{"n_layer": 8, "d_expert": 320, "activation": "gelu", "moe_layers": [0, 1, 2, 3, 4, 5, 6, 7], "balance_bias": true, "init_std_router": 0.00807, "n_kv_head": 10, "norm": "layernorm", "qk_norm": true, "attn_scale": 0.177, "parallel_block": false, "init": "trunc", "lr": 0.011, "doc_mask": true}
Below are experts of layer 5 (counted from 0) of a mixture-of-experts language model. Rows are named router (the router's row for the expert), up (a neuron's input weights, with its number) and show model dimensions 0-159. Each number is 128 + 32 x the weight over its row's rms, rounded and kept within 0 to 255.
Before each expert's rows: "gets" lists some tokens that make up at least twice as much of what it gets as of all text. This comes from a sample of Wikipedia text that the model never trained on. Tokens count by the router's weight.

# expert 23
gets: " (", " d", "d", " v", " un", " r"
router [177 107 113  70 135 106 107 189 124 129 140 120 148 124 153 104 125  71 107 134  78 179 138 113  92 136 126 151  71 100  73 112 148  78  90 153  87  79 119 135 181 184  95 179 157  23 121 146 178 166 110 127  72 140 112 158  91 146 148 183 153 126 136 159 130  81 122 156 150 113  86 117 107 104 119 164 149 136 121 133 179 144 112  87 131 152  69  98 197 175  68  88 113 140 132  64 206 104 185 158 180 155 125 104  94 163 136 112 115 148 145 154 132 128 117 106  97 172 156  89 143 103 147  99 160  97  85 131  84 118 172 166 159 134 130 162 148 135 124 107 133 121 162 126 110 111 111 148 144 193 161 131 174 127 108  99 140 103 113 121]
up0 [165 119  73 123 127 126 138 112  76 115  84 120 155 119 138  93 103  81 148 111 110 108 115  92 124  82 169 176 106 129 144 108  88  95 135 212 153 148  74 220 101 186 121 113 138 143 100 141 109  58 133 151 209  88 104  93 118 130 117  84 119  67  88  75  85  87 171 140 152 114  96  83 123  82 151 107  85  85 101 120 127 144 140 137 137 114  84 145 141 138  97  76 147 130  81 111 137 104 136 147 140  72 132 111 175 138 149 100 149  89 112 137 154 164  94 113 176 118 135 150 149  53 151 122 105 102 101 151 102  74 119  72 140 162 162  84  99  93 100  91 112 135 161 127  86 162 124 101 189 181 126 141 114 133 186 153 122 104 118 106]
up1 [109  97  71 145 152 161  83 139 124  65 109 109 137 107 190 138 103  65 103 168 126 102 152 150 106 159 161 175 156  80 110  72 116 159 171  93 101 147  95 127 110 167 133 158 168 117 147  85  71 169 100 109 129 109 124 120 131  66  96  47 170 127 196 137 117 132  83 119 122 102  84 109  92 152 154 103 173 111 113 112 127 122 159 119 106 103  92 150  75 131 135  66 113 128 143 177 113  98  70 130 171  65 138 100 138 132 167 144 145 153 107 154 160 104 206 146 147 151 121 114 127  70 133  70 141 129 107  86 137 141 144 136  83 137 139 144 114 127 142 188 136 136 138  75 136 114  79 118 169 136 138 118  57 140  81  61  85 137 169 119]
up2 [117  74 104  84 152 116 110 111 136 113 128 132 175 116 143 127 106 159 150  85  73 165 105 159 110  93 141 103 154 151  90 172 124  67 117 108 100 106  91 112 123 115 221 127 103  95 137 206 135 156 136 120 145 125 101 133  94 104 106  84  99 146  97  67 191 148 151  88 180 127  83 146 109 152 140 107  89 156 150  85  74 164 132  98 114  72 100 157 185  77 115 108 110  84 159  95 165 173 159 131 152 120 124 209 171 106 137 130 120 120 136 146  56  71 129 124 110 166 123 138  99 132  96 124 130 180 141 136 148 142  88  76 143 162  47 160  76 125  96  91 172 131 166 112 127 123 185 171 129 108  94 106  99 100 102 128 117 121 154 150]
up3 [ 73  85 140  94  99 111  74 115 134 131 102  75 137 108 163 160  80 137 148 181  88 164  68  97 133 171 114  85 139  69 179  66  92  68  88 139 151  69 123 127 116  94 120  77 112 122 145  85 124 152 122  43 146 171 158 151 142 150 114 118 170 128  98 130 164 122 159 146 104 162 175 135  82 145 148 151 144 145 122 100 141 137 132  92  84  87 117  72 122 145 126 139 104 148 158 179 105 152 125 150 115 153  79 158 128 155  87 169  68 157 118 130  81 125 106 127  52 186 131 194 122 107 135 169 144 114  65 161 110 109 126 138  62 143 103 172 154 108 109 100 134  88 127 101 150 147 156 150 146  97 176 131 161 121 114 125 169 171 110 166]
up4 [ 61 145 153 210 100 109 120 128  93 147 131 137 145 133 143 113  95  88 103 168  65  65 146 139  68 146  90 126  84  80 167  66  56 133 106 112  80 133 147 106 164 115 109 125  95  99  89 136 129 173  90 136  46 129 126 114 159 100  83 127 129 119 170 131 169  68 112 118 129 154 100 108 113 145 156 134  73 132 167 122 113 119 142  97 139  98 143 160  81 173 111  69  87 147 170 103 109 136 133 133 133 103 125  83  96  99  96 113 103  69 140 104 142 103 145 159 116 137 155 147  86 187 110 130  90 115 120 156 107  91  72 157  77 127 147 126  46 141 117 124 145 145 139  93 103 138  83 117 141 115 107 112  73 160 124 124 154  49 118 195]
up5 [104  79  91  97  93 129 170 147 225 103 130  80  93 109  60 115 131 127 129 113 159 149 134 135 171 111 122 117 197 137 133  73 129 133 137 115 162  93 160  75 142 125 136  83  97 149 160 118 172 149 131 190 133 164 111 113 189 105  71 104 101 110  62 141 155 182 102 103 108 174 129 128  71 146  64 160 117  98 174 136  72 194 211 155 156 128 145 135 105 100  89  88  92 176  84 157 128 151 147 135 120 130 130 126 115 176 125 121 109 104 170  97 167 126 150  90 156 114  84  84 137  85 118  96  88  87 127 117 170 109  93 113 117 107 144 151 128 150 148 112 100 116 129 143  77 149 105 164  74 121  88 108 107 144 157 118 144 121  61 127]
up6 [136 125 128 126  68 119 104  96 132 133 121 141 111 115 130  88 132  77 123 200 121 174 145 100 129 115 130  85 139 121 114 104 161 161 131 169  86 149  81 143 132 129 140 133 167  62  86 174 162 135 127 109 102 166 152 124  89 115  83 144 150 201 136 130 112 176 118  74 122 102 114 129 138  93 137 131 145 139 109 130  48 121 155  81 167 101 106 142 126 180 160 126 133  86 127  98 190 132 119 131 121 109 156 109 180  43  87  55 168 134 147 177 145 108 136 117 141 154 107 100 125 167 123 161 102 138 128 105 120 144 144 174 144  55 139 103  69 164 114 132  69  49 118 109  97 135  51 142  91 166 183  63 114 112 100 132 161 139 120 196]
up7 [143 141 130  71 160 145 130 119 170 116  76  72 124 121 163  89 158 108  74 120 139 164 178 106 115 148  77 127 136 111 130 164  81 153 184 133 172 104 109 150 108 165 118 168 134 132 127  98 144 157 154 113  99  88 141 153  59 138 164 112 144 176 165 149 149 128  96 180 188  97 108 168 141 120  60  88 129 131 129 102 152  93 145  70  85 125  73  94 121   0  98 169 119 105 111 118 122 176 145 135 124 149 113 124 174 117 145 129 140 150 113 123 161 116 173 161 154 158 164 151  89 101  77 142 107 157  97 111 128  91 109  97 126 132 103  81 122 175 162 158 176 138  66 137 115 162 137 133  93 110 132 108 186 102 148 149 188  85 189 138]
up8 [ 68  85 108 126 113 155 216 131  86 136 138 159 140  54  96 118 194 135  99 146 174 172 171 102 143 143 121 124 142 133  84  80  83 126 144  93 112 113 138 155 176 122  77  93 142 119 153 106 130 164  74  72 137  92 137 143 112 117 122  86 122 160  58 120 142 134  72 161 107  75 165 147 132  89 134 102 172 133  95 118 117 123  69 125 149  96 133  78 111 115 102  65 132 115  83  70 113 128  68 158  94 122 134 174 108  79 101 143 132 135 169  96 141 167  74 141 151 152 109 136 135 110 120 152 139  88 156 131 164 142  61 134 119  82  61  55  83 174 113 113 120 101 148 140 165 171 132 160 110 156 100 105 140 110 112 130 158  94 127  84]
up9 [176 134 115 201 163 135 130 124 157  84 142 170  87 126 152  83  96 123 103 111 103 129 133  69 138 109 152 139 109 127  90 122  70 115 129 118 121 172  74 131 141  93 153 205 163 121 100  41 150 127 119  93 118  94 153 155 169 113 128 132 172 141 133 171 132 184 131  98  85 144 129 107 101 106 179  64 135 135 151  85 149  52 112  79 145  47  92 129 114 189 110 151 165 175 140 145  81 122 201 152 104 101 149 108 136 144 212 104  93 129 100 105 105  83  87  90  88 158 119 151 126 146 149 123 132 134 106 156 121 156 164  94 154  83 128 106  98 152 140 119 149 148 106  98 145 139 114 105 152 165  49 102 121 161  83 125 145 165 111 113]
up10 [126 159 181 156 176  68 112 123 108 106  93 144 164 145 107 121 129 138  87 202 157 168 204 120  88  85 105 147  92  94  85 154 103 143 172 142 190 135  96 141 155  92 159 181 158 107 161  84 106 100 114  54  92 128 120  97  95 138 103  65 135 104 109  77  80 186 131 104 138 126  61 146 146 118 145  97 135 123 137 145 177 147 130 140 130 104 115  76 151 153 104 174 144 129  63  73 134 150 126  93 108 123 109 175  81 122 177  84 158 121 130  92 148 162 100 157  69 157 114 152  78 127  96 156 152 143  95 145 120 166 119 141 101  80 102 134 159 135 139 192 111 163 159 104  99 129  99 102 115 106  80 152  86  80 116  96 165 103 103 120]
up11 [119 189 137 185 151 150  97  86 125 142 121 137 161 156 160 123 143 113 159 121  94 177  92 113 105 117 173  99 157 132  90 119 123 142 120 158 144 147 135 204 168  63 171  55 103 163 119 131 102 149 145  94 159 157 116 122 104 105 125 167 106 109 156  71 106 115 113 104  55 179 146 136 125 108  94 159 136 124 173 136  90 137 134 154 129 147 119 135 132  95  83  49  98 110 111 146 183 106  94 117 173 186 149 135 146  98 190 105 192 120 124 112 126 111 116 109  90  76 140 121 113 154 111 110 147 134 154 102  43  73 112  62 108 169 153 151 144  71 109  55  92 109 154  88  78 133 129 170 118  96 147 147 124 137  59 149 148  93 128  97]
up12 [ 79 100 105 203 122  84 108 161  92 118 146  36 139 123  83 202 126 185  91 165  86 173 147 102 105 133 169  97 147 186 157 118  74  54 116 103 149  54 139 153 147  73 115 121 143 115 109 125 151 141 146  81 156 126 137 132  88  72 146  85 109  94 133  64  96 155 128 131  75 108 164 127 149 111  77 168 134 109  95  55 132 162 118 143  83 137 191 117  84 161 149  92 111 122 140 139 112  96 120 149  83 119  58 108  93 147 109 129  95 133 177 123 174 144 132 169 108 117 119 145 148  82 108 100  96 107 113 130 119  95 117 157 165 130 121 136 139 148 113  85 165 114 173  97 138 115 111 141 192 159 122 107 127 108 160 161 114  89 116 117]

# expert 5
gets: " h", " f", " t", " s", " g", " m"
router [106  65 135 135 138 120 125 127  46 137 153 134  76 133 148 187 125 130 139  99 100 156 118 102  76 142 190 180 101  64 149 131 107 106  94 111 137  69  82 161 129 151 103 129  78  91 115 121 142 123  87 148 184 105  98 155 151 200 134 166 141 128 106 124 118 124 116 117 122 108  97 129 113 106 186 115 101 187  64  83 160 152  84 160 123 136 160  75 173 141  88 105 163 139 189 134 133 138 160  91 108 150 140 107 159 138 158 118  95 157 168 131 142 145 147 102 209 143 113 101 106 153  82 164 151 125 143 136 106 118 136 144 194 162 161 180 119 108 133 127  79  64 188  85 118 114 144 147 140 137 177  49 151 145  89 122 145  98 170  98]
up3 [158 115  89 128 145 158 115  85  47 145 138 117 139  83  55  67 127 175  76 136 137 140  26 113  99 155 111 101 100 121 152 129 114 109  95  99  65  71 107 120  54 100 135  93 114 118 137 123 120 133 134  98  89 128  57 119 128 160 138 129 100 132 108 142 146 140 129 117 131 146 135 102 136  47 110 149  88  89 121  98  74  68 101 108  89 136  97  83 156 193 125  90 157 116 121 144 129 128  88 139 128 176 136 110 135 133  66 104 113  93  99 124  98  90 111 129 119 121 110  93  97 148 101 113 156  99  92 144 129 133 120 135 116  81  70  85  88 150 139 132 151  93  97  65  77 101 171 157 130  70 138 199 123 104 161  96 105 118  90 168]
up4 [ 91 153 104  92 153 165 103 144 170 123 113 117  72 143 127  96 113  85 145  60 107 187 151 159 168 140 165 160 110 174  84 160  98 123 135  93 180  97 150 176 164  86  71 127 121 142 109 157 174 155 127 156 141  90 123  56 133 115 138 133  78 130 145  51 103 128 126 182 129 126 166 176 166 141  85  86 124  88 102 134 134 139  71 125 119  68  87 188 119 139 112  55 130 176 177 139 121 100 118  91 143 111 134 148 170 131 119 120 103 155 130 143  70 105 162 138 130 114 123 147  34 104 136 121  64  98 150 106 176  97 104 104 147 142 113 149 159 124 141 133 149 113 161 124 104 145  73 108  73 181 118 115 137 151 103 122 177  96 134  67]
up5 [123 114  98 151 126 142 174 101 145 115 129  74 112 128  95 140  61  79  96 132 113 117 123 118 147 155 109 123 125 174 168 118 147  95 117 105 138 106 208 127 162 163 105 112 114 153 123  71 100 157 168 112  74 133 153 115 186 159 161 174 124 103 135  66 111 148 105 117  94 106 150  96 150 110 128 121 141 109  75 115 157 126  69 102  92  14  99 138 141 185 139 171 128 189 128 110 111 118 162 114  94 162  95 119  79 187 123 126 187 111 179 138 156  73  58  69  84 172 143 114  60 165 119 131  92 107  98 100 138 118 136 136 137 168  55  97 109 143 104 118 132 159 121 177 141 129  90 129 142 106 171  68 168 130 139 148 136 141 119 132]
up6 [172 117 175 129 206 123  98 102 158 131 103 181 123 115 126 138 106 166 107 136 129 127 113  77 130  98 143 122 188 121 128 155  70 122 109 185 173 181  82 112 160  92 176 130 162  78  95 109 111 101  99 133 122  98 168 125 130 111  44 105 113 120 124 101 124 205 163 147 135 136 113  86 136 137 169 147 160  31 198 108 155 242  77 114 156 142 126  55 144 114 146 101 147  97 141 136 108 157 165 154 109 117 123 157 113 114 114 145  55 128 169 156 140  91  97 112 151 153 130 119 130 140 102 121  91 129 128 146 121 166 142 145 111 178 114 124 139  77 117 104 198 130 136 167 122 115  87 131 142 154 176  83 110 155 164 119  93 128 128 140]
up7 [125  79  72  94  86 118 124  96 109 146 124 147 147  82 149 156 103  68 125  96  83 121 133 100  85  77 108  69  55  95  91 165 140 101 145 130 151 155 138 155 129 135 152  90 154 119 103 108 176 124 105  96  80 120 164 111  93 108 120 133 205 136 117 136  67 120 137 160 142 114  81  94  79 107 153 111 122 115 144 151  99 137 105 123 104 190 121  83  92  69 151  89  97  94 128 102 153  90 123 123 109 123 131 157 155 107 130 100 117 147 175  84  87  82  63 131 132 155 105  56 107 107  85 177  76 124 109 102 160 177  89 103  49 148 136 111 150 105  80 131  81 108 140 174 134 129 101 189  94 151 130 128  88 122 121 116  62 162  88 100]
up8 [ 67 102 172  92  67  75 150 126 102  99 128 135 178  85 134 180 156 160 147 160 169 148 137 144  96 159 148 166 127  72 129 138 182  98 117 179 119 104 155 136 125  70 143  78 148 155 152  89 114 120 163 135 134 136  67 119 165 139  93 124 106  46 109  89 140 168 117  68 141 110 110 159 118 143 136 135 139 134 107 146 107  81  72 116 129 163 227 134  94 173 149 103 179 153  88 121 139  74 126 146 185  89 127 168 166 147 129  92 160  79 110  67  98 112  83 179 129 113 129 138 153 123  86  96 140 117 178 160 123 102 135 122 109  89 125 118 162 158 127 152 156 156 174 183 128 145 142 160  88 170 122  92 160 122 142 110 105 172 125  78]
up9 [ 92 133  96  98 107 119 123 121 136 160  96 134 115 172 193 154  71  69 176 106 135 206 165 137 151 172 133 114 143 118 118 107 106 135 168  70 174 207 138 110 132 132 101 109 130 122 166  95 155 151 130  96 123 128  84  79 197 164 119 178 142 143 159 156 203 141 150 139 192 168 141 104 165 116 107 194 146 195 124 166 162 140 119 137 101 113 151  49 134 150 139 107 162 122 147 149 141 122 124 170 166  91 135  61  76 135 169 124 159 161 151 112 182 120 109 152 138 104 169 194 110  87  75 158 154 146 133  97 131  80  97 167 130 163 108  89 116 199 117 148 104 102 141 114 137 161 155 139 159 132 142 123 147 146 117 166 153 119 109 129]
up10 [119 165 171 157  97 147 155 199 106 135 183 184  92 127 179 129 178 104 148 104  49 175 138  87 166 113 123 127 136 137 162 138 111 180 158 119 213 138 125 158 122 127 138 166 127 115 173 169 161 163 176 104 157 154  99 146  86 160 180 128 131 108 152 122 139 124 114 154  95  94 121 106 113 131 124 128 112 140 146 230 184 164 117 152 119 144 114 137 138  92  84 162 158 130 151 134 150 104 145 124 135 130 119 132 117 122 196  83 188 158 177 145 164 128 170  88 126 134 168 180 151 110 100 175 136 182 138 154 109 161 131  78 154 157 201 100 125 129 108 130 121 169 103  88  97 149 112 166 166 162 201 126 146 140 145  74 168 139  98 115]
up11 [131  60 158 138  91 119 107 137 116 129 136  87 198 138 127 129 106 120  91 153 167  99 100 155 103 142 160  56 169 133 141 206  81  62 146 121 101 155 147 136 165 132 133  98 114 161  61 126 184 143  90 165 164 113 207 184 140 145 108 126  86 110 121 136 112 177 146 165 107 159 131  89 115 158 107 172 139 135 167 176 164 129 113 149 120 125 158 133 125 166 110 138 181 105 127 121  80 101 119 111 105 160  93 134 128 137 193 114 217 136  77 120 148 136 122 115 148  68 146 116 151 158 153  83 161 102 107 121  60 137 137 121 106  99 103 107 107 115 102 140  83 146 151 107  75 174  49 116 123 140  93 166  78 164  85 115 173 162 129 140]
up12 [157  77 193 111  81 140 158  95 185 107  53 102 130 145 163 174 128 130 101 129 156 131 165 169 121 178 170 127 123 133 111 132 111 110 186 143 134 132 126 112  83  91 105  74 142 139 128 177 140 158 116  27 196 169 138 113 160 101 148 150  63 166 102 156 109 153  84 126 167 129 143 119 121 163 145 135 151  40 119  76 142 103  81 139 104  84 133 170 143 118 133 159 161 139 122  69 127  83 133  76 142 141 150 115 122 131 112 119 144 119 156 174 146 152  54  65 102 107  93 131 131 164  81 123 112 114 124 153  74 133  77 118 123  90  80 142  87 105 100 139 151 105  98 137 126 130 126 172 134 125 133  96  39 122  92 130 116 125 164 152]
up13 [105 143 113  72  80 102 112  95 186 107 129 154 103  65 141  86 206  95 126 118 137 169 142 144 147 122 183  83  85 184 122  94 180 154 184 173 158 147 130 138  88 154 141 116 125 110  63 143 148 167 192 103 160 171 166 110 128 160 167 160 140 155 155 131  92 199 156 134 180  62 131  50 107  99 105 142  99  98 104 104  94 124 167 162 114  85 122 124 105 153 194 137 126 137 132 110 121 159 113 153 158 125  60 120 132 148  77 168 115  83  92 150 175 131 137 128 114 158 136 115  80 136 113 151 154 109  95  49 122  87  92 135 102 178 122 160 169 136 133 114 135  98 133 135 151 120 162 113  98 154  87 145 144 147 141 162 140 159  77 112]
up14 [148 103 186 111 129  83 134 135 125 155 181 141 137  85 124 137 134  78 135 109 164 115  81 103 141 100 118 100 148 116 153 146 124 108  92 148 141 139 100  76 185 123 149 148 147 135 179 117 143 128  84 108  78 125 146 190 158 152 169 151 125 140  94 141 135 145 199 153 161 158 147 163 154 126 102  97 108 150 151 136 121 168 200 105 101  90 127 129 121 179 114 160 124 133 138 169  76 113  89  81 119 165 153  82 109 153  53 170 165  82  70 153 179 127  85  70  88  92 134 153 113 105  71 151 120  84  98 164 148 158 155  87  98 172 103 100 107 135  71 124 110  96 130 176 104  86 112 188 145 131 140 158 103  75 195 131 110 138  97 203]
up15 [121 103 115  88 152 128 139 109 101  97 217 119 112 117 111 119 145  91 107 122 125 110 141 130  69 122 110 107  95 138  83 107 172  99 150 176  52 122  82 156 153 189 103 137 107  75 137  90 126 120 111  90 189 143 101 127 108 132 149 133 170 143 178 135  64 144 108 145  64 133 118  85  99 176 112  88 174 105 104 153 207 122 142 122 102 161 137 158 146 153 101  94 166 149 139 118 129  89  94 170 145 132 139 108 131 164 201 137  90 178 173 121  82 102 131 117 122 203 179 136 155 166 130  97  50 134  95 150 129 128 148 126  99 106 103 123 159 108 193 101 154  65 142  71 112 119 113 166 136 110 171 157 140 101 145  89 144  68 145 100]

# expert 24
gets: " H", " K", " S", " G", " L", " W"
router [ 96  76  60 148 144 122 152  89 112 128 162 100 126 101 148 157  98  92 179  99 132 147 119 161  91 125 102 115 160 116 171  95 203 116 159  94 124 118 132 116  83 125 133 158 131  97  69  99 195 137  81 135 127 134 134 130 149 174 150 130 114  92 179 130 164 150  83 112 116 122 123 115 120 191 176 154  74 126  49 156 136 155 132 190 186 132 187 115 171 131 116 169  93  97 118 107 151 179 159  96 185 140 122 116 189 131 167 126 104 179 172 121 127  87 111 111 129 140 122 141 111 106 107  83 135 175 134 155 184  91  86 155 186 140 103 151 143  59 159 145  90  72 124  81 103 147 115  95 158 175 108  66 105 103 158 121 128 150 118 137]
up2 [104 116 133 132 135  98 145 141 111 100 151 179  77 153 164 118 172 133 108 121 141 179 129 108 163 161 159 133 174  76 155 130 113 125 148  74 122 175 107 124  91 172 121  99 179 160  88 127 116 105 147 104 189 148  92 109 194  93  89 113 136 137 138 136  82 138 129  80 103 178 196 119 121  63 119 135 140 126 144 213 125  80 203 111 112 152 141 121 126 169 160 198 146 162 161 119  91 129 124 111 104  62 216 122  89 169 118 174 170 143 133 115 187 197 131 138 163 122 144  50 139 183  92 131 173 145 103 158 145  71 124  98 126 109 142 138 126 155  81 134 133 135 150 172 122 131 148 140 115 167 159 109 104 148 118 149 129 152 165 132]
up3 [133 116 144 155 127 111 160 145 154 134 162  99 135 194 119 146 140 145  81 134 232 115  88 127 149  89 114 158 127 146 134 136 201  59 111  83  46 141 123 119  84 103 108 111 167  91 209 128 111 138 116  80 153 120 128 190 131 117 157 138 137 165  55  94 134 144 132 193 106 186 126 188 153 102 147 109 119  51 166 104 142  99 111 113 186  87 126 182 160 128 145 133 138 146  53  82  64 111 106 159  74 127 142 100  98 142 134  97 143 107 103 154 113 148 115 128 116 156 135 151 131 107 117 117 114 134 128 138 119  96  81  98 117  91 106  78 103 165  97 113 157 162 123 120  96 151 126  92 109 138 146  86 123  74 120 160  85 178 111 120]
up4 [172  48 115  95 124  92 161 139 154 116  69  89 113 130 183 147 183 151  93 113 112 161 125  46  80 151 156 149 115 134 212 151 158  53 109 164 113 144 124  96  88 133  81 164 120 153 128  68 100 132  85 194 143 196  98 177  75 164 142 137 128  83 157 128 115 189 125 130 130 124 172 193 132  91 134 124 103 135 173 126 158 145 160 127 134 158 145 109 123 117 182 157 119 141 101  94 147 181 146 108 122 149 138 111 130 114 106 136 114 157 211 109 190 135 133 161 110 136 145  99 122 159 143 160  93 159 136 126 110 118 114 131 113  97 132 115 146 168 144 150 169 125 167 169 175 120  40 117 113 138 159  88 113  96  87  97 104 126 133 118]
up5 [108 149  78 141 144 149 120  86 149 192 124 162 147  90 144 150 147  69 137  97 139 153  86 161 145 149 106 152  81 158 161 124 101  93 186 125 136 176  95  64  98 125 161 157  84 131 159 171 164 195 112 144 110 167 110 141 109 158  99 122 132 145 117 100 178  74 127 133 145 164 133 143 162  80 155 122 130 124 123 132 126 123 153 115 132 115 158  87 108 183  87 126 105 130 169 155  68 128 136 127 108  87  90  86  84 131 125 147 150  72 163  96 180 160  79  96  89  77 110 151 130 153 129 212  97 122 122 149 143 107 142 121  90 130  91  93 120  86 184  99  18  90  98 157 137 151 108  76 138  90  98 170 110 101 100 123 129 152 186  97]
up6 [119  96 152 108 102  83  75 113 120 123  96 116 102  90 116 144 118 115 159 155 156 199 163 129  84 102 133 115  93  75 153 145  95 128 125  88 160 146 119 132 167 113 100  96 117 103 109 104 182  88 110  99 105 115 129 112  91  74 139  62 149 123 146 143 106 119 183 121  90 115 143 186 198 117 102 141 170 110  32 115 124 101 131  77 100 135 131 163 104 120 158  98 121 138 105  96 107  78 102 123 150 105  94  84 157 101 131  91 112 141 135 128 137  69 136  90 189  80 128 114  84 149 132 132  67 105 110 155 135 151 190  79  59 181 115 113 105 116 179 197 119 121 136 134 106  73 179 141 182 147 164 100 178  63 127 146 104 129 103 153]
up7 [ 85 108 128  67 123  92  84 154  63 138 105 149 185 136 150 109 144 148 133 105 100 143  66  99 113 118 145  85 177  94 120 101 189  80 138 104 130  90 112  82 107 128 150 115 144  74 187  67 147 180  83  85 147 149 133 119 156 152 103  98 180 147 162 125 136  85  83 142 132 161 129  98 145 112 106 118 129  90  76 145 175 118 147 129  86 112 105  92  86 154  64 140 106 138  87 185 107 130  95 182 141 194  82  50 114 162 153 148  84 134  83 145 190 121 145  72  98 142  79 138 144 145 165 134 137 113  72 136 124  83 144 166 159 153  93 140 122 161 140 157  97 109 104 151 132 116 125 155 125 125 137 146 166 137 191 125  98 147  71 150]
up8 [124 121 127 172  93 172  96 116 116 112 139 141 125 174 167  95 142 139 139 128 160 142 103 150 159 186 104 164 151 120 207 152 129 164  76 114 166  82 124 144 110 105  94  48  96 163 148 143 165 182 104 111 202 100 114  91 159 110 136 149 111  81  81 133 141 211  69 146 148 207 163 111 171 124 107 163  93 154  80 149 203 152 149 120 103 133 141 147 106 161 116  59 101 153 164 103 117 161 133 142 136 124 113 181 122 158 158  56 172 125 132 143  81 141 124 143  91 131 120 134  80 147 129 115 110 178  74 184 145  88  83 112 114 152 165 124  79  80 141 137 115 152 156 100 129 137  95 136 100  91  95  88 134 158 114 171 134 124 128 125]
up9 [126  44 105 111  96  65  95 130 122  83  92 116  64 140 139  89 176 125 129  90 150 107  82 106 148 119  91 120  70 117 118  70 137 107 151 134  85 112 101 138 163 135  75 154 150  96  89  45  88 106 133  71  71 127 152 132  93 126  76 128 103 117 126 161  69  85 103  85 106 124  98  79 126  92 137  45 119 110 129 116  76  87 136 109  83 124 104 128 126  95 122 117 127 126 138  59 143 129 111 119  86 110 123 106 105  94  74 117  87 113 172 107 112  69 115 144 131 108 170 108  72 109  92 135  74 112 120  86 133 133  97 101 133  97 140 141  83 116 113  88 137 123 100 135 120  95 102 116 114 115  91  79 127  69 178  71 105 121 117  67]
up10 [122 100 116  80  96 136 107 173 116 108  89 113  97 121  74 141  72 106 164 127 168 188  82  89 102 121  91 125 159 103 121 126 153 152  91 170 142 143 174 151  92 122  87 121 115 145  80 161  95 110 130 123 172 112  96  89  84 132  71 113 113 136 131 135 128 176 132 120 165 137 161  99 114  83 146  71 149 111 179 111 172 151 120 147  98 124 170 181 120 153  94 138 146 134 127  85  78 158 125 115  69 148 111  72 164 137  96  81 115 113 135 188  71 128  81 146 156 117 188 119 137  63  90 187 178 132  96 148  63 113 123 110 136 120  85  82 148  85 152 161 198  89 115  96 149  92 149 137 146  93 103 102 124 127 131  55 107 173 164 168]
up11 [159 160 190 146  91  98 146 127 100 113 168 117  96 149  78 123 103 109 150 168 142 156 177 154 126 138 127 101 135 129 115 137 166 139  79 139 171 155 145 156  94  93 110 115 166 145 152 115 142 141 124 154 141  69 181 167 166  55 140 115 111  89 115 114 141 159 145 133 122 166 159 125 128 163 144  61 157 144 156 158 161 138 106 155 203 124  93 141 114  84 123 100 113 169 139 143 119 121 122 196 143 159 175  76 152 123 130 121 142 112 101 154  94 107  76 177  84 143 111 159 195 120  98 147  94 136 191 129  62  82  80 105 135 126  87  96 125 183 135 142 114 161 108 122 122 133  96 144  67  85 181 159  97  24 133 165  81 185 137 141]
up12 [167 112 158 117 118 156  80 209 137 152 111 128 119 159 104 149 107 120 205 134 161 140 142 130 100 138 131 152 136 121 160 112 104 118 126 162 173  53 124 128 142 120 172 132 145  58 126 120 155 107 121 106 106 121 143 176 150 157  61 138  67 139  62 146 142 157 127  88 118 147 169 171 157 118 127 149  61 107 114 146 113 195 103 164 140 131 117 127 108 152 155 146 199 133 140 115  77 158 149 181 124  70 140 100  73 118 104 115 149 156 144 106  91 104 117 131 142 200 139 137  90 114 108 190  68  98 118  94 101 169 141  71  60 109 113 140 174 140 145 137  83 115 114 127 105 193 167 157  97 141 122  54 148 120 193 112  91 110 148 135]
up13 [101 160 102 126 162  95 137 123  84  78 125 113 101 145 138 137 116  68  80 112 109 140 104 140 127 152 158  85 140 118 149 106  92 123  95 135 108 111 124 103 153 105  92 113 111 101 134 146 150 162 164 131 138 124  65  55 115 114  87 143 124 119 166 173 147  98  43 113  86 134  96 107 154  76 174 109 155 121  89 102 140 114 142 159 123 151 168  89 122 119 122 109  70 157  92 195 160 148 160 137 136 174  99  90  92 106 166 138  77 112 173 164 123  48 147  79 129 204 159  55 198 114 117  94 104 170  76 115 110  70 130 128  84 158 177  92 101 115 128  91 114 111 158 115  94 139 100  75 192 151 103 126 150  99 140 108 178 119 122 159]
up14 [149 147 175 153 130 149  73 124  98  57 118 141 107  84  90 149  78 119 140 156  58 116 137 161 150 113 141 122 119 181 142  92 116 145  96 122 156 137 108 125  93 112 101 102 135 171 119 117 137 162 133 162 115  92 161 134 152 120 104 114 157 154 169 104 146 102 100 144 127 115 119 104 139 133  77 129 112 115 105 133 159  93  83 144 105 122 164  70 155  87 106 145 176  89  54 188  92 153 136 140 100 102 125 115  49 167 180 193 191 133  57 140 118 132 140 137 127  84  69  97 140 151  85 141 163 182 104  92 116 118 191  91 193 120 113  86 108 146  96 141  61  92 153  95 120 122  41 126 118 140 131 165 162 121 119 161 142 130  72  86]